{"n_layer": 10, "d_model": 160, "n_experts": 256, "experts_per_token": 8, "d_expert": 32, "d_shared_expert": 0, "activation": "gelu", "moe_layers": [0, 2, 4, 6, 8], "router_score": "sigmoid", "normalize_top_k": true, "routed_scale": 1.0, "balance_loss": 0.000346, "balance_bias": true, "init_std_router": 0.0114, "lr_router": 0.000895, "n_head": 2, "n_kv_head": 2, "head_dim": 64, "vocab_size": 2048, "norm": "layernorm", "norm_place": "pre", "norm_eps": 1e-06, "positions": "alibi", "qk_norm": false, "attn_scale": 0.125, "tie_embeddings": true, "parallel_block": false, "init": "normal", "init_std_qkv": 0.0395, "init_std_o": 0.00884, "init_std_up": 0.0395, "init_std_down": 0.00884, "optimizer": "soap_variant", "lr": 0.0027, "beta1": 0.95, "beta2": 0.95, "weight_decay": 0.035, "lr_head": 0.00865, "warmup_steps": 200, "schedule": "wsd", "decay_fraction": 0.895, "decay_shape": "linear", "final_lr_fraction": 0.0, "batch_tokens": 65536, "seq_len": 512, "doc_mask": true, "train_tokens": 491100000, "steps": 7494, "dataset": "wikipedia_en"}
Below are experts of layer 6 (counted from 0) of a mixture-of-experts language model. Rows are named router (the router's row for the expert), up (a neuron's input weights, with its number) and show model dimensions 0-159. Each number is 200 + 30 x the weight over its row's rms, rounded and kept within 0 to 999.
Before each expert's rows: "mostly gets" lists some tokens that are sent to it at least half of the time. This comes from a sample of Wikipedia text that the model never trained on.

# expert 35
mostly gets: " an", " this", " This", "The", " political", " The"
router,166,237,194,180,257,125,177,251,206,255,242,219,186,202,241,171,225,221,233,224,235,231,218,197,152,226,155,148,171,156,178,177,188,192,180,194,181,213,207,211,239,166,250,191,194,236,174,253,252,221,179,119,159,201,194,165,144,177,184,224,183,249,168,213,212,217,186,183,170,242,207,173,242,214,221,173,249,221,196,237,168,200,159,243,235,214,215,174,151,216,229,174,158,206,165,163,145,212,227,195,198,196,237,208,214,207,198,211,202,203,182,144,211,191,185,237,252,171,193,208,177,248,219,212,162,193,257,199,150,198,177,178,242,222,174,172,239,230,204,200,179,202,233,196,217,198,201,209,209,175,214,134,204,205,196,216,244,231,160,195
up3,218,205,186,251,187,154,192,187,137,194,186,180,243,223,255,194,162,213,179,263,236,179,216,194,244,213,209,194,144,191,199,223,171,161,195,219,205,227,230,279,227,237,261,210,192,231,231,202,164,251,212,202,206,182,188,212,173,153,270,216,190,196,202,175,195,171,250,173,204,201,178,199,228,176,209,199,222,199,223,181,194,190,167,210,211,201,164,199,149,171,173,227,142,214,237,157,199,220,239,200,236,212,210,216,214,129,223,239,294,174,232,216,228,175,184,217,198,227,234,192,158,221,215,178,187,178,168,231,169,249,195,200,179,196,182,130,177,219,185,171,228,198,164,186,190,163,188,210,232,152,133,222,183,202,155,196,150,222,209,221

# expert 166
mostly gets: "ri", " Li", " Ri", " Pri", " Bri", " tri"
router,207,191,177,193,214,158,190,208,206,179,211,238,173,208,242,199,219,267,233,175,207,184,216,215,209,228,228,153,198,138,248,153,235,144,188,214,212,224,250,202,271,190,163,229,205,251,213,257,214,168,149,182,165,211,216,169,159,152,199,245,147,217,204,191,209,192,236,180,200,226,220,188,188,187,144,189,224,232,175,196,181,217,129,219,266,237,183,227,169,192,260,166,224,196,169,153,146,208,198,266,184,208,223,205,217,187,175,157,221,203,219,182,212,163,210,207,240,195,232,200,185,179,180,201,138,212,223,222,181,160,166,214,215,224,170,205,198,192,205,171,215,232,182,186,251,173,232,193,213,214,182,161,199,174,179,231,251,223,236,129
up0,200,200,206,221,221,183,192,209,194,175,197,213,232,237,182,199,154,174,198,200,212,237,221,176,218,190,210,172,213,187,177,174,139,195,204,225,203,174,231,234,230,181,234,201,188,225,203,220,210,239,219,158,248,195,190,239,207,184,193,186,203,198,183,245,242,197,137,245,186,178,177,132,218,253,174,168,211,203,225,217,182,175,216,252,177,185,179,185,218,183,186,261,225,125,204,214,177,239,112,221,196,220,156,228,225,208,147,219,198,202,263,221,238,196,204,222,163,173,168,161,253,191,261,223,195,146,224,197,178,150,216,232,132,136,202,155,230,211,223,171,194,211,205,171,150,192,200,221,197,263,170,142,182,160,155,190,200,217,199,231

# expert 26
mostly gets: " their", " his", " its", " her", "ex", "American"
router,177,180,183,183,234,197,124,201,209,184,231,219,222,218,245,176,254,220,213,258,263,210,200,222,108,192,157,149,210,161,190,180,210,211,175,216,216,205,219,209,237,161,209,157,209,235,157,239,182,189,192,154,184,201,220,185,153,192,200,213,220,207,217,270,225,170,250,161,214,228,247,171,267,165,196,157,203,187,161,238,151,241,186,234,240,218,201,160,189,176,243,152,204,163,135,223,164,230,219,209,219,205,206,159,251,221,190,188,236,203,139,154,213,202,200,254,220,195,203,231,212,219,206,168,201,172,215,225,196,186,176,184,255,227,211,226,233,178,196,195,172,196,198,177,224,190,202,182,167,238,186,193,159,196,193,243,244,200,192,185
up0,216,194,222,166,194,230,225,157,161,168,249,177,237,188,209,154,217,194,164,256,207,215,243,209,257,174,192,207,215,223,231,186,256,184,228,198,228,211,162,144,227,219,209,190,177,204,219,227,185,241,252,200,155,148,169,198,179,204,223,193,204,242,186,195,209,214,154,176,222,193,193,158,235,181,175,195,225,204,193,215,167,228,202,150,172,236,180,195,253,235,203,178,206,223,185,221,184,175,232,214,138,227,208,272,226,194,251,256,215,234,194,244,206,193,184,230,217,187,218,167,200,169,190,193,181,185,189,192,159,163,226,177,187,151,178,257,177,200,123,198,195,215,192,140,159,161,233,207,194,186,207,255,114,162,189,195,254,233,224,224

# expert 52
mostly gets: " Best", " International", " every", " several", " debut", " Royal"
router,211,228,204,207,205,197,145,209,238,243,221,220,165,198,214,215,194,220,248,174,199,239,200,235,194,197,174,163,223,179,188,205,208,176,192,220,175,234,214,192,268,220,223,190,212,223,161,175,237,190,191,146,145,197,189,175,97,167,186,239,203,259,177,221,249,201,209,223,199,193,213,146,228,198,167,171,238,195,162,193,167,242,136,219,229,209,225,191,215,241,228,158,172,194,192,170,161,214,197,238,255,136,214,203,292,212,185,216,213,225,199,124,244,173,195,228,249,200,250,240,195,218,185,207,185,205,237,231,161,193,184,206,193,205,187,138,236,188,228,209,173,188,169,180,211,171,212,239,176,235,210,156,194,177,179,236,230,209,221,181
up0,182,206,204,210,230,203,181,152,173,126,193,206,141,223,173,209,163,196,193,206,209,151,213,165,180,237,181,167,199,171,183,239,233,163,200,196,190,167,200,189,195,210,247,174,238,207,275,228,186,230,205,286,220,169,160,214,176,188,150,223,182,209,234,211,154,169,217,222,192,155,203,180,184,134,169,221,207,198,197,224,150,199,178,203,245,178,179,233,201,233,265,227,170,240,181,179,162,148,180,227,132,231,198,195,241,221,261,172,156,206,181,205,208,165,196,159,187,211,193,175,181,203,211,162,188,242,203,203,163,228,243,219,197,314,215,190,190,246,185,230,193,224,187,203,211,207,183,230,211,208,198,184,201,182,231,248,207,179,196,233

# expert 115
mostly gets: " K", " Y", " Ku", " Ka", " Ko", " China"
router,189,235,198,185,276,190,199,244,176,186,248,210,177,228,224,172,242,218,206,190,258,224,194,162,195,200,134,157,215,194,201,183,220,196,172,186,209,199,202,227,244,181,216,159,209,280,188,179,211,207,178,189,154,209,189,196,202,151,175,216,206,210,182,246,242,197,165,192,205,180,231,202,247,206,227,134,213,196,201,220,154,218,183,269,259,216,224,156,211,216,200,143,237,170,198,198,164,242,176,192,244,172,210,212,236,194,195,194,203,222,234,177,221,159,175,154,199,214,212,206,206,225,214,241,151,168,275,198,208,199,178,181,224,180,184,188,222,168,191,183,157,252,144,172,202,188,260,226,193,214,199,144,155,152,213,210,275,220,184,164
up0,209,199,230,192,196,159,207,204,230,197,174,231,193,200,218,195,203,204,150,216,243,199,211,209,188,177,204,184,192,213,210,186,174,201,205,176,197,172,137,140,263,223,172,168,232,218,207,259,178,245,208,195,222,250,205,206,202,187,150,164,226,254,232,226,172,230,192,224,195,179,211,210,173,170,215,272,185,200,209,142,210,188,158,217,227,222,206,184,195,183,219,237,229,239,203,227,153,193,205,195,170,223,213,229,242,202,225,261,166,188,200,132,174,167,208,210,159,178,231,175,166,189,222,135,198,181,164,171,266,229,205,165,210,215,199,136,202,225,150,159,171,197,196,105,209,230,209,220,226,195,194,201,205,147,249,286,198,229,238,210

# expert 41
mostly gets: " from", " including", " include", "r", " require", " student"
router,207,169,247,193,234,161,165,221,253,222,210,260,214,221,223,170,233,256,200,192,216,226,160,196,155,210,211,151,219,155,253,180,210,157,177,170,201,188,197,177,254,229,206,198,177,236,205,240,226,191,153,181,116,177,176,175,155,149,179,280,174,207,223,184,194,207,203,170,197,221,265,206,229,170,185,153,208,223,157,189,167,225,192,187,238,224,234,199,216,184,226,186,190,154,219,202,163,251,173,211,204,190,214,208,218,159,188,253,265,250,173,172,228,196,225,209,218,171,212,181,173,222,213,208,158,174,215,120,204,179,180,193,244,204,191,161,198,184,194,178,212,206,190,174,167,191,226,213,173,240,238,215,199,171,185,218,218,246,174,142
up0,244,156,223,216,189,135,168,187,282,209,185,212,188,181,195,211,215,187,183,139,226,216,170,124,260,163,230,155,237,172,167,172,111,185,225,222,217,164,219,198,172,232,219,214,173,222,191,216,189,203,128,201,197,236,217,224,168,124,223,242,213,176,199,220,165,233,197,234,189,203,241,222,214,120,213,231,273,220,196,256,216,150,210,216,241,167,167,191,192,192,198,172,218,162,238,229,174,199,175,200,226,204,221,189,188,211,237,189,224,197,244,207,192,186,222,203,218,189,195,178,207,224,253,224,195,221,188,158,228,240,175,228,171,197,211,198,231,237,153,199,234,209,187,254,223,236,170,183,216,169,201,213,186,195,179,227,174,207,207,199

# expert 157
mostly gets: " against", " by", " through", " with", " of", " between"
router,201,211,175,185,188,158,169,230,207,222,247,200,204,184,239,181,243,231,250,220,223,274,188,224,148,259,122,177,206,179,243,166,233,185,180,201,159,220,197,217,233,227,237,194,183,228,193,168,241,156,166,187,146,210,198,223,129,142,191,212,198,183,211,235,183,222,204,164,203,191,242,212,250,185,211,165,213,233,193,229,167,255,176,206,201,227,214,178,157,196,267,169,219,147,202,209,159,247,199,222,237,169,180,187,217,152,205,220,222,245,156,167,264,197,225,231,224,199,193,178,186,203,186,210,151,210,248,196,193,154,167,228,236,192,178,192,219,189,234,205,171,201,214,143,173,185,215,255,183,230,216,186,176,172,163,204,205,190,209,156
up0,239,182,216,176,197,203,171,242,229,213,211,126,158,194,218,225,196,152,198,195,206,230,207,185,142,178,176,192,223,211,198,160,213,191,164,184,117,231,135,155,219,187,157,245,208,204,195,218,203,191,172,158,224,181,210,178,212,250,252,211,180,157,198,197,182,218,230,151,233,225,205,213,203,200,205,162,177,189,219,274,200,251,214,201,200,202,178,190,170,223,282,207,140,218,219,206,201,172,250,190,164,208,193,182,217,177,207,232,219,203,148,138,189,168,191,164,249,171,155,192,213,213,182,187,174,217,261,188,245,171,233,226,227,213,209,233,198,199,197,212,188,205,173,233,215,226,208,210,197,200,185,210,186,236,256,250,225,109,158,228

# expert 118
mostly gets: "shire", "ville", "ford", " York", " London", " California"
router,177,179,170,180,239,182,166,172,207,219,181,188,221,249,222,170,181,215,210,231,227,206,235,218,213,224,181,165,197,156,208,189,183,199,213,172,178,212,204,214,178,224,219,171,173,246,159,182,188,192,155,166,112,224,242,145,174,194,168,230,228,252,170,231,252,199,209,144,192,163,241,239,210,209,210,148,217,214,171,206,137,235,169,231,245,246,229,168,174,245,205,139,219,203,198,166,164,205,183,264,239,211,263,171,261,205,224,160,208,209,213,173,227,174,250,214,244,176,218,194,229,207,197,218,193,200,264,240,205,180,180,203,232,186,157,199,232,189,151,168,213,204,155,175,224,173,219,192,168,205,220,163,166,149,180,218,227,212,195,173
up0,226,194,233,205,243,212,178,191,202,188,192,152,195,223,211,183,175,210,186,177,181,176,146,133,180,263,210,175,251,186,155,190,215,256,211,161,173,200,171,189,163,218,150,136,172,197,193,189,169,254,191,200,248,209,173,234,212,119,185,181,222,192,176,203,222,213,158,207,229,182,222,178,169,228,185,258,251,223,183,200,225,250,199,223,189,176,157,196,227,177,171,209,196,221,262,220,194,250,234,143,234,220,195,163,194,190,215,203,236,165,223,142,237,210,188,179,233,181,204,239,210,189,257,162,180,227,165,210,246,187,127,213,197,179,199,171,161,249,203,250,217,213,190,196,220,262,182,207,166,249,230,215,194,154,182,207,200,189,207,197

# expert 158
mostly gets: "ć", " Thomas", "shire", "č", "ford", " Henry"
router,173,185,225,220,215,161,176,196,196,207,236,240,226,217,226,165,257,216,220,230,227,212,170,233,208,226,186,195,189,134,207,202,203,188,222,225,135,224,162,217,192,230,216,190,195,278,194,203,168,205,152,147,188,216,203,164,159,148,185,210,215,222,155,238,217,198,240,145,188,221,248,193,230,173,196,119,206,191,181,223,140,189,178,217,248,243,246,154,193,221,215,135,228,198,169,184,164,212,179,228,230,214,253,209,254,198,192,185,177,229,168,199,207,174,215,242,266,181,230,242,203,210,181,207,193,187,262,208,241,195,198,245,240,210,176,175,200,194,182,202,215,197,145,147,205,184,230,228,150,177,208,186,184,143,183,200,226,190,188,159
up0,207,191,265,225,225,200,193,176,224,189,149,158,200,159,221,143,124,234,181,243,245,150,138,128,205,186,206,176,259,192,186,228,224,201,194,202,205,195,217,203,198,204,218,228,144,248,181,214,191,217,241,198,203,165,185,224,201,218,144,200,179,177,171,219,175,216,237,226,142,192,259,205,217,136,217,209,181,117,243,210,203,186,219,205,200,193,187,191,243,178,203,194,212,174,183,214,228,146,161,173,187,186,252,234,246,230,245,218,231,144,160,196,176,207,194,236,219,172,222,203,212,181,201,205,174,194,182,214,219,199,193,258,217,248,234,194,206,222,207,236,188,206,196,190,220,167,226,157,232,217,268,192,145,187,227,175,166,171,200,209

# expert 2
mostly gets: " Pri", " re", "ri", " show"
router,240,177,173,181,175,192,171,216,184,210,236,260,184,210,190,170,188,236,269,220,246,206,200,194,179,215,171,175,193,120,201,150,251,212,196,240,179,238,249,196,251,233,207,223,220,257,196,236,190,203,151,173,232,205,173,224,198,163,186,238,198,237,195,170,189,159,216,161,218,208,206,218,207,224,165,176,256,197,153,183,172,255,114,202,261,199,209,197,171,196,232,185,225,158,150,161,166,202,208,238,178,210,260,210,236,205,192,183,206,225,202,154,186,165,247,178,189,196,173,224,181,211,172,202,144,177,248,184,213,215,171,225,243,207,199,188,197,184,179,192,193,250,147,157,204,184,214,229,187,240,194,207,179,198,186,228,247,222,161,149
up7,247,241,162,196,182,201,206,189,194,177,198,213,262,222,165,232,173,201,222,259,220,172,187,202,235,247,160,180,238,168,231,146,237,158,192,250,188,245,209,246,224,176,171,223,137,217,204,238,234,202,153,206,234,239,189,171,209,224,157,167,139,151,196,167,223,211,175,193,156,218,170,180,176,195,161,227,188,243,179,232,208,194,176,196,243,202,178,255,154,181,242,176,185,228,221,176,191,207,227,229,175,261,231,204,173,210,185,221,212,249,244,126,199,194,188,169,210,144,200,198,188,195,199,217,178,173,229,197,189,196,170,219,228,192,172,180,140,183,235,274,178,188,221,175,207,243,227,200,222,200,210,214,258,220,177,189,209,175,151,175

# expert 72
mostly gets: "ist", " part", " member", " player", " based", " model"
router,181,178,181,227,206,182,179,225,164,224,192,195,172,185,208,136,227,232,239,211,216,192,179,230,141,255,174,133,227,141,216,172,199,151,167,218,168,180,211,153,186,232,231,229,219,200,175,205,169,198,211,144,175,182,199,183,176,167,214,220,198,183,175,228,243,236,256,193,169,217,254,161,169,181,161,157,215,216,195,261,166,224,149,234,225,231,203,172,216,168,232,199,201,162,185,199,166,239,206,224,197,177,235,249,264,209,237,184,174,269,198,158,212,208,263,207,224,184,239,224,135,223,203,216,190,226,195,161,196,198,169,258,236,222,196,251,203,220,210,238,171,225,148,231,206,155,214,193,153,221,215,172,206,198,216,174,205,214,207,200
up1,206,243,261,196,205,223,163,204,233,237,205,225,263,160,218,195,235,241,182,212,194,206,235,222,166,190,171,169,170,186,190,198,178,181,198,195,250,175,207,219,222,175,200,147,185,184,215,170,180,242,191,183,210,160,222,246,192,199,223,213,197,185,219,153,178,164,252,191,246,276,247,180,187,138,133,199,224,208,171,205,188,257,218,247,198,180,238,217,185,232,199,180,179,189,180,176,187,184,234,174,206,186,232,200,283,224,207,210,187,210,182,161,184,136,170,211,199,268,159,155,221,191,174,208,132,239,149,230,142,193,233,235,170,186,217,209,215,225,248,206,185,263,202,204,229,209,187,248,180,213,173,207,154,174,189,203,181,193,209,173

# expert 22
mostly gets: "ified", "ized", "ed", "ا", "led", " announced"
router,192,211,163,204,217,205,195,229,161,193,196,191,159,171,229,166,199,188,210,176,220,226,186,223,199,204,168,196,178,158,191,191,174,205,153,252,154,200,194,198,215,218,246,159,179,235,142,190,171,225,199,136,179,253,269,223,164,169,178,189,175,190,176,230,199,195,209,206,189,168,227,167,214,227,216,242,210,198,179,213,157,231,224,257,222,240,228,172,195,185,195,125,192,150,167,161,189,184,196,188,268,203,280,217,230,188,200,229,169,219,189,182,249,187,240,217,229,154,232,240,139,246,212,245,199,193,262,212,212,204,177,227,223,187,188,179,227,190,189,259,171,236,180,181,259,178,181,211,195,167,216,172,158,153,202,186,276,197,186,200
up0,175,226,189,158,161,206,162,187,202,230,166,204,130,205,262,208,215,204,245,175,223,196,201,167,224,180,252,205,233,185,168,215,206,232,161,198,185,226,217,184,262,229,217,188,193,235,159,201,221,214,111,155,208,222,188,205,153,218,184,216,234,233,188,261,240,193,216,242,180,192,236,196,218,205,186,184,190,213,182,248,185,192,191,236,230,234,195,235,149,278,205,172,263,182,218,155,212,242,187,198,147,222,212,220,187,223,205,168,132,162,172,170,186,246,247,191,134,208,170,188,197,204,215,185,192,191,228,169,217,229,196,257,225,225,174,188,162,210,190,203,244,218,215,188,209,188,128,189,157,220,209,197,190,176,235,174,163,228,157,210

# expert 180
mostly gets: " Mar", " Qu", "---|---|---|---|", " qu", "|---|---|", " Wal"
router,177,214,267,186,182,162,167,189,208,179,233,182,191,150,198,212,219,189,231,186,218,223,231,158,222,227,140,184,155,158,211,210,209,205,181,229,187,234,184,196,239,162,227,171,209,260,189,186,235,242,150,117,181,201,224,249,209,177,189,221,207,201,156,223,247,193,189,223,171,221,230,181,242,206,218,214,262,215,183,232,151,205,143,199,241,191,219,216,171,191,259,152,173,212,176,161,183,197,195,237,204,164,248,191,243,182,202,190,228,215,199,218,172,186,230,185,186,149,207,220,161,250,202,207,191,249,215,216,187,206,195,224,218,178,153,168,242,212,212,204,183,292,167,189,191,184,219,215,175,180,153,151,151,157,203,234,255,171,202,174
up0,208,252,210,149,202,232,168,236,234,166,222,229,223,184,218,212,216,230,181,216,156,184,172,228,176,187,197,218,216,201,140,221,199,213,230,209,220,226,241,182,197,176,178,185,217,211,183,226,233,211,196,191,185,167,218,244,217,203,184,177,210,207,197,180,256,230,194,186,252,182,213,221,210,211,175,184,214,208,202,252,191,208,179,241,138,168,208,159,140,226,218,178,205,227,181,220,220,215,167,239,223,114,210,279,162,178,234,231,238,227,278,192,177,165,225,161,170,107,177,163,160,207,159,195,194,174,211,204,194,193,158,242,219,189,150,249,211,179,252,211,172,234,237,169,224,150,192,172,179,223,200,191,191,192,184,179,194,144,214,145

# expert 85
mostly gets: " =", "---|---|---|---|", " large", " creat", " well", "|---|---|"
router,178,219,225,242,208,171,147,203,234,254,253,242,162,181,210,166,229,202,256,199,225,260,243,203,225,261,183,205,214,163,213,196,174,189,188,158,161,240,169,173,225,195,191,174,200,272,233,196,207,213,183,148,168,183,241,211,198,155,190,210,205,258,183,212,230,197,214,180,152,221,219,190,192,214,182,152,226,218,152,245,164,228,164,180,240,266,263,171,207,200,197,155,202,225,205,206,147,226,227,234,199,166,208,206,203,199,171,216,246,183,228,151,223,169,232,199,184,133,206,200,141,243,208,238,140,226,237,229,152,160,180,201,202,167,181,216,180,178,194,205,176,207,183,197,180,147,204,216,230,193,209,214,165,196,188,232,223,172,171,201
up0,189,201,255,167,158,140,177,205,243,173,173,212,170,257,214,198,201,228,191,226,197,164,216,209,258,259,245,219,209,206,211,164,250,176,220,214,205,256,204,212,217,227,157,219,207,219,215,192,210,226,186,230,202,172,174,215,216,187,156,213,146,235,172,247,232,213,215,167,174,226,222,194,239,191,138,187,190,207,234,168,172,193,204,229,192,179,222,187,221,150,181,185,255,165,163,216,174,236,160,181,174,244,221,236,168,176,200,266,118,165,206,205,236,217,209,235,194,152,160,242,155,176,222,217,225,189,229,232,175,183,130,205,180,178,186,208,145,138,181,238,171,216,200,197,214,207,227,205,192,188,173,189,168,206,211,234,210,169,138,175

# expert 38
mostly gets: " free", " vote", " change", " power", " law", " provide"
router,175,203,204,206,213,186,198,219,226,172,193,211,178,193,232,133,229,203,213,209,243,177,223,244,177,225,178,159,182,166,197,151,185,150,166,200,175,200,156,227,208,244,264,197,198,206,200,211,197,192,140,159,192,230,233,203,196,169,191,230,192,211,189,203,235,237,217,208,192,180,203,153,191,204,199,172,160,277,168,186,190,197,134,223,248,225,200,173,179,228,276,147,204,182,236,185,175,200,201,210,211,222,220,226,264,195,190,218,207,224,199,170,232,180,249,225,241,140,245,214,147,253,222,219,139,180,217,207,212,207,142,177,202,176,199,170,222,251,200,220,141,266,194,194,234,168,196,225,205,185,184,169,185,138,188,242,232,204,161,160
up3,203,233,183,138,174,228,202,258,205,188,172,196,219,173,239,202,165,225,222,197,175,227,217,271,171,168,208,171,170,178,183,210,184,162,234,178,211,230,239,170,204,214,231,206,316,188,158,194,174,191,200,207,193,184,194,199,218,198,198,243,180,189,193,226,220,221,231,140,179,172,206,163,239,203,273,213,190,200,172,205,190,190,167,247,215,185,199,161,169,147,219,185,171,204,195,180,218,201,197,186,191,202,191,196,204,195,238,222,229,203,174,205,210,209,230,251,105,184,201,187,207,94,241,184,148,185,236,209,206,203,218,210,120,231,192,212,176,168,206,218,217,189,257,175,215,185,176,211,210,274,182,226,236,198,217,230,159,194,187,206

# expert 140
mostly gets: " po", " Po", " plan", " "
router,224,229,185,169,186,179,201,249,178,188,256,225,225,183,203,196,222,192,257,212,253,192,229,225,193,211,143,155,234,164,245,157,218,164,175,226,186,230,195,224,216,217,235,209,174,241,194,205,257,188,170,160,150,258,197,208,195,175,167,248,169,214,182,225,186,180,207,232,170,200,232,164,189,172,171,174,216,248,177,185,187,184,182,261,253,215,248,187,174,212,234,154,189,178,188,144,157,197,209,247,211,216,222,194,220,188,177,209,169,157,191,210,249,181,260,167,212,165,184,211,164,229,168,195,156,196,234,178,157,176,159,203,233,233,208,206,199,210,191,155,210,237,181,205,215,179,215,230,195,198,160,122,168,143,163,263,249,217,196,206
up0,193,173,224,194,190,181,176,204,206,209,216,236,231,157,244,196,193,224,172,187,171,202,202,242,237,186,253,208,180,195,134,144,189,154,214,242,135,165,262,215,183,235,187,215,253,203,212,159,220,241,208,223,159,233,235,168,217,198,155,188,238,221,202,217,221,186,213,178,220,176,238,240,226,243,188,190,191,201,206,181,194,180,159,223,213,226,262,192,211,135,180,185,183,201,180,188,189,205,153,200,201,236,223,234,176,203,215,211,196,188,200,190,204,225,164,226,228,128,202,188,220,112,217,222,209,189,193,203,194,131,209,168,142,203,224,214,233,226,167,204,224,157,216,178,301,186,237,167,153,179,226,186,232,214,162,238,178,203,155,177

# expert 233
mostly gets: "um", " Y", " Hall", " Col", " X", "Y"
router,232,179,224,173,230,137,158,226,251,200,177,173,173,225,256,194,224,196,216,205,248,214,206,193,222,215,191,196,182,182,212,207,219,193,159,250,210,191,183,235,220,245,222,130,185,229,164,199,191,226,180,197,163,254,211,197,166,193,165,183,172,238,180,159,221,184,200,207,238,207,257,229,241,209,199,167,255,165,149,169,158,240,218,236,230,242,194,200,185,182,240,195,207,139,146,208,180,223,204,220,179,156,256,175,209,185,170,164,200,204,219,153,232,159,228,207,242,175,208,209,246,221,229,250,166,166,248,194,225,177,161,225,249,203,200,168,207,176,196,231,148,236,160,181,213,157,240,194,196,204,127,178,177,185,178,230,243,195,191,176
up0,249,230,196,174,175,196,174,236,154,215,172,179,190,271,189,152,197,189,198,180,220,221,143,184,197,157,189,180,186,175,207,228,237,162,141,198,196,145,266,217,179,215,173,185,206,207,231,232,175,181,233,229,153,223,155,249,126,193,272,200,228,190,230,144,213,188,183,202,146,241,218,185,155,240,203,186,197,176,259,220,178,227,183,272,203,223,200,191,160,233,228,204,166,143,214,211,210,208,180,182,197,235,219,230,192,200,199,177,188,223,228,155,228,113,224,200,205,183,202,156,205,179,237,192,199,277,205,175,200,214,175,208,221,231,147,160,184,218,187,198,204,227,233,217,229,197,200,221,214,179,215,157,183,201,187,203,160,221,178,229

# expert 97
mostly gets: "n", "u", "ni"
router,223,205,166,200,197,175,174,221,168,186,193,217,222,230,228,221,197,199,229,222,258,246,219,190,156,181,165,171,173,156,215,195,215,162,181,193,150,265,191,198,268,207,205,189,184,242,201,195,228,193,116,184,177,218,190,226,200,178,192,237,214,203,221,189,209,230,148,164,217,228,205,189,191,208,205,174,269,239,127,223,151,234,153,193,261,229,255,186,170,199,208,150,210,199,228,181,186,216,208,201,274,209,235,206,179,232,237,200,208,274,215,165,232,204,207,186,197,175,237,223,171,227,202,199,171,188,263,178,177,145,191,242,206,215,205,191,190,153,217,186,181,223,133,161,231,178,226,206,189,199,165,191,179,152,193,238,222,228,178,146
up1,201,159,205,226,190,185,193,172,221,203,229,205,228,167,267,223,199,159,129,195,211,200,220,202,215,193,204,179,223,202,214,184,146,218,218,197,189,172,178,154,134,196,201,181,227,194,232,213,216,200,134,224,176,204,216,189,224,169,174,197,191,216,224,248,228,151,178,158,254,185,197,167,135,217,165,269,194,185,180,278,192,171,106,210,240,218,233,243,192,163,211,214,172,172,173,211,191,146,222,165,194,205,194,230,202,221,222,209,224,250,180,184,200,163,137,181,159,163,213,188,227,186,245,210,216,189,246,221,161,144,238,177,239,249,192,217,176,234,196,222,211,253,244,180,214,216,193,251,230,185,238,216,203,197,215,226,198,216,200,173

# expert 204
mostly gets: " near", "=", " called", " Mount", " named", " name"
router,208,188,190,231,208,198,156,245,225,258,244,251,160,197,233,182,226,212,188,202,221,265,224,181,147,223,196,188,205,170,235,173,226,182,197,232,159,194,203,173,207,176,193,216,216,232,173,176,193,138,186,203,181,237,209,185,180,207,145,215,200,240,253,174,204,251,190,190,198,182,220,184,186,199,185,183,198,210,175,219,165,211,124,277,235,254,223,183,171,193,220,143,192,140,229,145,176,246,187,183,234,171,230,173,267,197,176,203,203,184,209,166,228,202,192,228,211,169,244,165,138,210,177,252,167,219,217,231,220,169,196,225,237,192,215,178,234,155,203,195,171,237,221,178,190,154,217,214,154,238,201,215,205,148,217,196,232,179,173,131
up0,205,240,187,209,207,225,194,161,182,221,174,189,154,182,238,225,155,222,241,198,234,196,178,191,127,206,185,212,167,237,171,174,184,237,251,151,240,181,213,163,201,212,219,207,220,196,180,186,194,171,233,184,205,244,161,251,180,185,211,175,180,210,219,199,182,199,153,216,212,217,193,222,227,174,248,138,174,138,242,222,197,238,200,226,212,201,243,207,221,165,224,229,172,174,209,195,213,271,214,179,238,225,224,115,203,175,238,216,152,160,181,183,197,175,212,206,204,187,194,208,169,238,172,236,201,183,206,176,187,229,225,171,186,239,184,153,201,186,240,173,104,209,186,228,189,204,271,250,214,149,203,204,184,210,230,140,245,226,158,224

# expert 240
mostly gets: "|", ";", "^{", ");", "•"
router,200,168,216,177,194,168,159,195,196,247,242,222,195,195,221,196,283,182,217,249,200,285,197,196,183,234,195,188,200,124,212,209,233,184,159,194,208,239,188,221,240,175,208,164,176,251,198,203,163,168,133,165,170,203,209,185,169,215,149,256,234,230,225,191,198,203,209,225,179,192,253,202,197,207,186,177,196,218,173,230,152,220,132,216,230,238,229,221,198,226,228,181,210,201,156,189,186,160,217,218,205,171,252,153,251,204,170,175,215,222,216,223,204,193,209,194,232,159,228,217,146,213,202,223,158,195,227,239,156,181,219,242,243,182,224,188,225,172,194,257,184,240,163,163,177,173,180,227,203,187,180,159,169,116,194,217,223,214,217,169
up0,181,173,255,249,182,166,226,192,166,183,178,195,243,204,230,175,205,167,190,211,210,206,180,227,202,189,231,201,224,212,219,225,191,152,137,188,160,214,196,161,190,206,195,207,221,227,218,182,199,211,209,234,210,168,214,204,219,202,216,234,197,209,236,173,214,117,231,177,152,187,195,269,204,185,197,219,216,236,207,175,185,259,178,226,207,160,217,247,308,202,179,217,243,227,191,197,198,156,237,207,159,209,222,252,203,169,194,228,179,188,223,168,161,168,192,183,206,246,181,167,243,189,257,195,178,191,219,204,165,185,202,217,218,234,196,249,161,260,206,176,167,218,196,116,214,181,231,175,181,235,192,251,142,170,139,205,202,191,152,241